config.yaml
moe_layers: [0, 1, 2, 3, 4, 5, 6, 7, 8, 9, 10, 11, 12, 13]
routed_scale: 1.0
lr_router: 0.000811
n_head: 4
norm_place: "pre"
norm_eps: 1e-05
rope_fraction: 1.0
tie_embeddings: false
parallel_block: false
decay_fraction: 0.796
doc_mask: false
steps: 5429
dataset: "wikipedia_en"
Below are experts of layer 10 (counted from 0) of a mixture-of-experts language model. Rows are named router (the router's row for the expert), gate (a neuron's input weights, with its number), up (a neuron's input weights, with its number) and show model dimensions 128-255. Each number is 50 + 10 x the weight over its row's rms, rounded and kept within 0 to 99.
After each expert's rows: "mostly gets" lists some tokens that are sent to it at least half of the time. This comes from a sample of Wikipedia text that the model never trained on.

# expert 7
router:47 44 41 48 59 34 50 50 54 45 45 52 49 43 57 38 38 36 37 47 53 44 63 48 46 63 63 56 63 54 57 56 38 29 52 49 47 50 40 66 39 35 47 56 41 51 56 49 57 27 43 65 50 48 51 44 45 49 21 66 60 51 53 52 41 44 49 47 64 51 68 29 45 44 56 57 51 35 54 46 51 51 55 59 67 28 77 67 49 51 51 38 64 67 61 53 52 48 48 56 36 58 38 43 68 40 60 56 20 51 47 54 57 47 66 34 48 51 66 40 32 40 49 33 47 50 57 28
gate12:30 59 56 50 51 61 65 63 28 60 42 45 69 48 58 51 35 52 41 47 56 65 48 53 47 35 46 33 39 32 57 57 68 51 37 63 22 51 55 50 53 48 37 44 41 50 53 66 51 51 52 51 72 54 43 56 56 64 45 58 47 61 29 49 58 54 46 54 33 46 54 55 74 54 41 25 47 41 52 43 43 48 56 61 62 36 47 42 37 27 60 42 65 36 68 48 49 41 50 45 45 45 35 52 46 45 54 49 48 45 52 44 56 44 54 38 34 39 59 41 59 49 50 45 30 54 59 47
up12:55 42 51 60 65 52 53 62 35 60 39 65 61 28 63 34 59 53 50 49 40 54 58 45 44 47 52 49 58 51 52 47 56 55 63 48 39 62 67 67 40 53 54 52 32 42 61 56 54 46 51 33 51 64 41 51 62 54 38 67 75 45 40 34 51 59 56 29 44 46 56 63 52 51 35 50 50 55 48 44 40 50 57 38 68 44 60 57 45 49 47 44 45 53 39 48 52 28 40 38 58 52 44 47 45 53 51 50 53 44 43 37 44 40 60 43 30 39 39 69 35 52 43 44 44 33 56 60
mostly gets: "---|---|---|---|", "|", " New", "=", "|---|---|", "|---|"

# expert 0
router:59 46 59 64 63 50 53 68 40 53 71 52 38 38 53 39 49 51 44 55 54 61 69 55 33 53 62 55 57 34 33 52 44 22 36 49 36 54 56 48 44 47 48 44 63 39 38 53 37 56 65 45 53 46 45 51 52 50 57 44 39 51 49 39 28 57 65 49 35 49 53 48 57 67 68 40 33 66 63 58 40 61 58 52 60 71 52 32 55 49 55 37 41 42 50 64 53 58 43 42 38 41 47 58 58 36 49 38 60 56 39 52 47 37 47 58 41 53 42 56 53 43 52 58 39 63 36 54
gate24:46 34 38 41 34 51 49 50 46 43 49 55 52 50 52 50 44 56 47 50 51 68 40 62 59 46 42 51 39 35 52 53 49 26 69 63 57 43 59 44 51 75 48 56 56 69 57 35 60 47 71 57 41 56 46 42 69 40 47 55 46 63 48 61 49 35 62 47 65 40 53 33 54 56 49 64 63 35 37 68 27 42 67 54 47 33 37 59 57 29 56 52 56 32 62 47 59 46 33 46 32 52 51 49 50 48 60 32 54 39 55 55 59 32 63 59 54 49 56 49 50 56 40 53 52 61 44 46
up24:48 33 62 38 65 55 53 53 42 52 57 67 49 45 52 41 43 30 41 51 30 54 53 60 42 50 56 65 54 41 55 48 34 28 67 52 56 47 51 41 52 39 61 27 52 58 47 42 35 49 49 47 47 49 53 41 58 47 65 36 49 48 58 60 53 47 56 71 66 64 51 48 42 46 70 31 40 54 50 30 61 52 47 54 59 42 61 62 55 43 48 48 50 57 58 62 51 37 47 57 53 50 49 46 65 52 67 50 45 56 39 82 42 47 58 43 61 50 66 45 47 50 34 61 63 49 68 53
mostly gets: " re", " him", " later", " became", " due", " began"

# expert 5
router:28 44 59 34 46 66 49 46 45 45 51 54 35 59 43 45 56 43 61 51 56 44 53 37 51 55 42 65 45 57 39 49 33 48 72 46 61 41 67 34 60 53 39 48 45 41 47 61 42 61 38 60 58 59 34 66 43 57 69 52 41 56 52 46 75 47 37 58 48 45 62 50 61 48 54 39 61 37 52 52 51 52 36 48 49 57 36 56 22 57 64 54 48 56 54 55 62 40 58 43 55 60 51 34 43 17 54 63 42 46 52 49 53 54 42 42 45 49 57 61 53 57 55 47 38 53 58 42
gate12:54 35 63 57 55 43 42 40 58 63 59 55 58 72 39 45 49 51 44 50 50 61 50 51 71 55 44 29 46 60 40 21 58 44 64 63 34 41 63 58 42 66 48 53 55 54 47 34 44 42 41 61 22 43 51 46 59 30 64 40 47 55 48 66 36 41 47 46 46 52 47 57 42 36 52 50 48 46 47 51 52 44 29 39 30 51 48 55 40 58 57 48 54 51 46 48 61 28 35 39 45 47 59 42 58 56 40 39 41 38 47 55 38 59 48 44 31 61 50 42 57 56 53 62 52 46 55 47
up12:53 43 59 57 59 41 33 47 47 40 54 65 39 63 46 51 49 49 57 54 55 44 41 59 50 31 59 42 39 61 50 42 49 40 54 52 51 41 53 70 25 43 54 48 56 40 43 49 65 41 38 41 48 60 40 66 54 64 51 49 35 35 41 57 45 36 40 48 36 43 59 66 61 55 26 54 48 47 51 36 34 52 56 55 54 57 76 52 45 73 56 60 55 56 78 37 64 48 45 66 67 77 65 61 57 54 49 50 54 24 50 58 51 64 43 53 41 48 47 40 46 63 45 63 47 45 45 61
mostly gets: " km", " 0", " ft", "′", " (0)", "%"

# expert 1
router:51 51 52 43 49 66 55 77 46 62 37 40 51 31 38 45 57 58 41 54 34 53 42 51 33 47 42 43 46 56 47 53 47 68 47 42 39 58 45 57 77 49 61 47 56 54 58 28 52 47 59 41 66 53 50 38 61 50 50 37 55 47 56 53 39 59 41 48 57 45 35 62 54 57 29 50 59 61 53 53 75 66 54 49 40 68 44 53 39 27 40 51 39 52 55 46 48 76 62 54 58 49 62 39 38 55 51 64 48 60 36 60 42 57 45 54 57 43 40 61 35 64 64 60 52 43 54 65
gate7:52 40 47 49 41 69 52 39 59 62 64 63 63 38 51 56 50 61 61 74 42 48 58 44 48 50 54 56 39 60 29 52 44 56 64 52 42 64 59 59 67 49 50 55 41 45 59 52 36 50 68 46 60 54 56 48 58 48 53 49 59 40 34 31 50 53 44 50 43 45 31 58 47 46 65 52 45 37 54 48 47 48 33 39 37 39 48 37 44 45 73 30 47 47 51 51 40 57 39 42 72 38 52 41 45 44 26 59 50 50 54 41 50 56 36 69 39 39 63 48 55 43 49 50 48 50 46 46
up7:58 58 43 57 44 44 57 62 56 52 59 39 39 32 46 62 36 52 47 60 46 47 49 64 52 47 41 53 42 52 51 63 37 36 43 61 51 53 49 48 40 37 57 55 62 65 30 72 56 34 47 46 42 42 48 61 62 58 31 51 29 54 57 63 30 55 52 46 58 56 42 59 59 62 50 60 61 43 46 48 65 42 19 67 62 55 66 48 55 51 42 42 41 60 46 43 57 66 52 59 41 48 34 29 29 53 47 32 68 67 57 61 42 28 60 42 54 44 52 46 39 61 33 50 27 50 56 56
mostly gets: " John", " Robert", " William", " David", " Paul", " James"

# expert 4
router:40 52 52 61 51 66 44 43 41 50 41 36 58 62 43 64 56 63 45 47 57 60 42 49 63 38 42 31 47 31 57 54 52 51 58 46 59 56 63 48 55 56 44 51 54 57 45 51 54 41 45 47 46 58 45 28 55 32 69 50 52 57 39 65 56 34 58 28 58 60 44 52 45 32 48 56 46 42 32 51 46 62 46 42 48 37 64 03 69 59 48 69 53 37 45 38 50 61 56 72 33 58 47 42 47 64 38 43 54 69 41 47 42 52 47 57 49 39 47 34 47 46 65 48 63 30 44 63
gate0:71 39 50 48 53 40 40 37 30 50 46 39 48 65 60 47 63 61 53 50 65 51 46 45 48 69 57 53 52 56 38 38 51 46 68 48 45 59 41 41 62 62 55 30 60 59 69 48 53 44 48 66 64 68 57 49 44 62 59 42 41 35 37 46 46 35 55 43 47 47 35 61 51 58 48 44 52 40 51 50 39 37 49 62 44 35 35 44 58 47 57 32 51 54 65 45 61 57 51 45 48 60 42 53 53 68 51 50 62 64 57 48 31 46 58 50 58 53 57 49 64 58 50 65 66 71 54 58
up0:56 35 61 50 36 45 55 35 50 42 57 30 36 40 47 51 64 54 43 49 52 50 66 52 30 52 54 51 32 36 55 59 73 51 49 46 44 55 47 44 62 56 33 49 43 44 62 61 45 47 62 32 53 66 51 49 43 53 50 42 62 56 61 59 40 45 40 42 43 53 52 69 33 60 62 51 48 52 65 65 49 39 33 47 53 44 26 39 49 39 55 68 51 46 31 60 51 47 62 52 50 51 50 57 54 58 43 64 43 63 31 38 80 49 43 53 27 50 31 62 52 49 45 45 51 40 59 40
mostly gets: " politician", " member", " actor", " man", " support", " director"

# expert 2
router:78 62 47 42 53 36 52 41 58 55 51 47 50 54 51 66 53 61 53 34 40 35 45 62 58 53 33 40 43 63 50 58 48 53 45 58 51 43 39 57 44 61 54 38 29 46 47 36 60 59 69 39 49 46 55 31 48 39 62 51 42 41 62 59 46 43 38 58 50 48 51 58 29 40 48 43 47 72 47 40 54 40 43 41 34 48 51 41 53 68 56 56 48 46 39 40 53 37 56 44 43 33 50 72 35 64 53 41 49 38 66 31 57 47 57 35 58 40 53 57 63 56 48 60 52 49 56 51
gate12:46 47 58 48 53 46 50 67 51 49 55 42 42 40 47 40 45 54 59 46 46 59 57 60 33 76 65 40 46 44 53 63 56 61 54 58 47 80 37 32 55 53 55 41 42 55 44 35 47 69 48 44 38 55 66 56 50 55 52 55 39 66 55 48 42 50 39 58 47 46 45 51 49 48 33 48 28 56 72 68 50 58 46 63 51 39 28 39 56 42 57 39 63 50 37 20 64 57 60 46 36 66 40 47 42 44 45 45 63 47 47 67 42 59 47 60 66 35 55 74 56 53 43 33 47 52 50 56
up12:40 43 46 51 58 45 59 43 40 48 35 54 50 46 57 49 77 39 35 32 37 46 38 43 54 50 31 62 40 44 56 55 37 36 41 35 38 43 55 57 53 52 52 53 51 61 41 63 39 43 45 35 76 44 58 49 43 48 59 46 47 62 45 44 45 42 71 37 49 54 51 54 54 66 40 54 62 58 51 54 51 39 61 40 57 52 68 49 57 62 62 56 45 38 65 56 56 48 41 47 61 35 47 40 64 34 42 37 44 54 52 40 43 50 50 42 42 63 42 64 63 51 55 53 40 60 60 47
mostly gets: " International", " West", " National", " television", " Army", " TV"

# expert 3
router:59 58 50 48 32 40 59 51 46 41 54 46 58 45 46 55 60 44 41 62 54 38 32 50 65 54 52 54 50 47 47 46 46 28 62 59 54 41 44 47 46 47 53 48 54 48 47 45 45 65 32 64 43 50 37 57 60 69 36 47 51 48 49 52 45 55 49 51 29 53 54 46 47 54 44 59 35 46 48 51 50 34 54 38 49 55 35 72 52 44 52 46 49 60 42 25 42 42 34 44 46 53 60 56 49 63 43 49 70 45 65 54 40 37 55 72 66 58 58 46 68 38 27 69 68 40 43 46
gate24:61 35 58 48 50 54 60 61 44 49 44 51 53 46 41 58 60 49 47 46 56 69 42 56 65 32 55 48 44 66 45 46 30 30 54 43 50 50 60 46 37 46 55 58 57 30 62 57 36 36 63 64 59 50 64 52 55 44 56 39 52 49 53 62 62 41 56 36 49 66 54 33 52 68 40 70 37 57 64 65 62 38 59 57 46 57 49 38 60 46 48 65 57 44 38 53 61 55 69 59 36 44 60 64 54 63 51 52 66 41 47 47 56 39 47 41 48 47 49 58 43 34 33 56 50 67 35 62
up24:39 57 43 59 42 47 65 65 44 47 36 53 58 45 50 62 60 49 50 43 61 36 46 36 53 38 51 40 44 45 46 42 45 39 34 37 42 40 61 49 54 59 75 43 38 22 37 57 59 28 51 52 40 39 52 62 62 49 65 51 52 43 50 43 66 58 37 47 41 50 44 38 67 39 59 43 48 45 41 44 35 54 53 53 41 48 56 39 59 55 52 62 55 47 63 39 77 53 61 47 46 59 48 52 53 71 59 39 40 49 58 40 59 60 54 51 72 34 50 42 40 41 57 40 46 47 64 50
mostly gets: " where", " including", " while", "\".", " include", " when"

# expert 6
router:48 60 33 60 62 58 42 31 57 47 49 63 62 77 64 53 31 44 56 46 43 53 47 54 60 44 45 47 45 53 58 41 69 70 41 55 50 60 49 40 55 47 48 54 49 53 63 56 49 60 53 49 29 32 76 68 48 53 49 58 56 54 39 43 72 53 49 59 61 46 39 52 37 57 43 51 53 49 51 41 56 27 47 51 52 45 47 34 55 56 47 41 47 38 52 54 31 23 48 46 70 34 58 53 40 60 44 44 60 42 62 37 57 53 41 51 37 53 39 54 62 47 51 32 37 56 46 56
gate24:53 54 49 41 61 50 40 44 50 47 48 48 33 57 56 62 43 44 51 58 44 52 65 49 42 39 46 42 43 50 60 44 59 41 46 55 43 54 50 65 52 64 34 57 60 46 63 52 60 56 47 62 33 40 45 42 57 52 59 53 48 49 67 58 56 57 83 54 68 48 70 50 51 56 55 66 27 38 62 26 42 61 60 56 73 58 39 52 52 36 55 54 58 57 41 43 57 58 42 53 48 43 37 40 56 50 40 59 61 50 46 44 44 61 63 51 51 57 38 39 63 53 58 50 58 36 60 42
up24:50 60 60 32 44 45 58 26 57 32 56 50 46 37 68 47 54 45 54 43 77 59 55 48 53 60 46 38 38 48 51 45 58 55 49 53 69 63 70 52 45 44 53 37 49 43 40 56 56 55 47 38 46 44 43 65 63 45 36 54 49 44 54 76 37 48 61 49 54 37 45 62 48 44 66 39 36 43 32 35 55 55 46 62 51 57 50 61 45 42 34 45 59 50 48 40 58 46 38 46 44 43 50 39 55 45 44 37 50 34 45 37 57 50 37 48 32 57 54 57 49 42 67 48 45 53 56 73
mostly gets: " Be", " You", " Is", " &", " We", " H"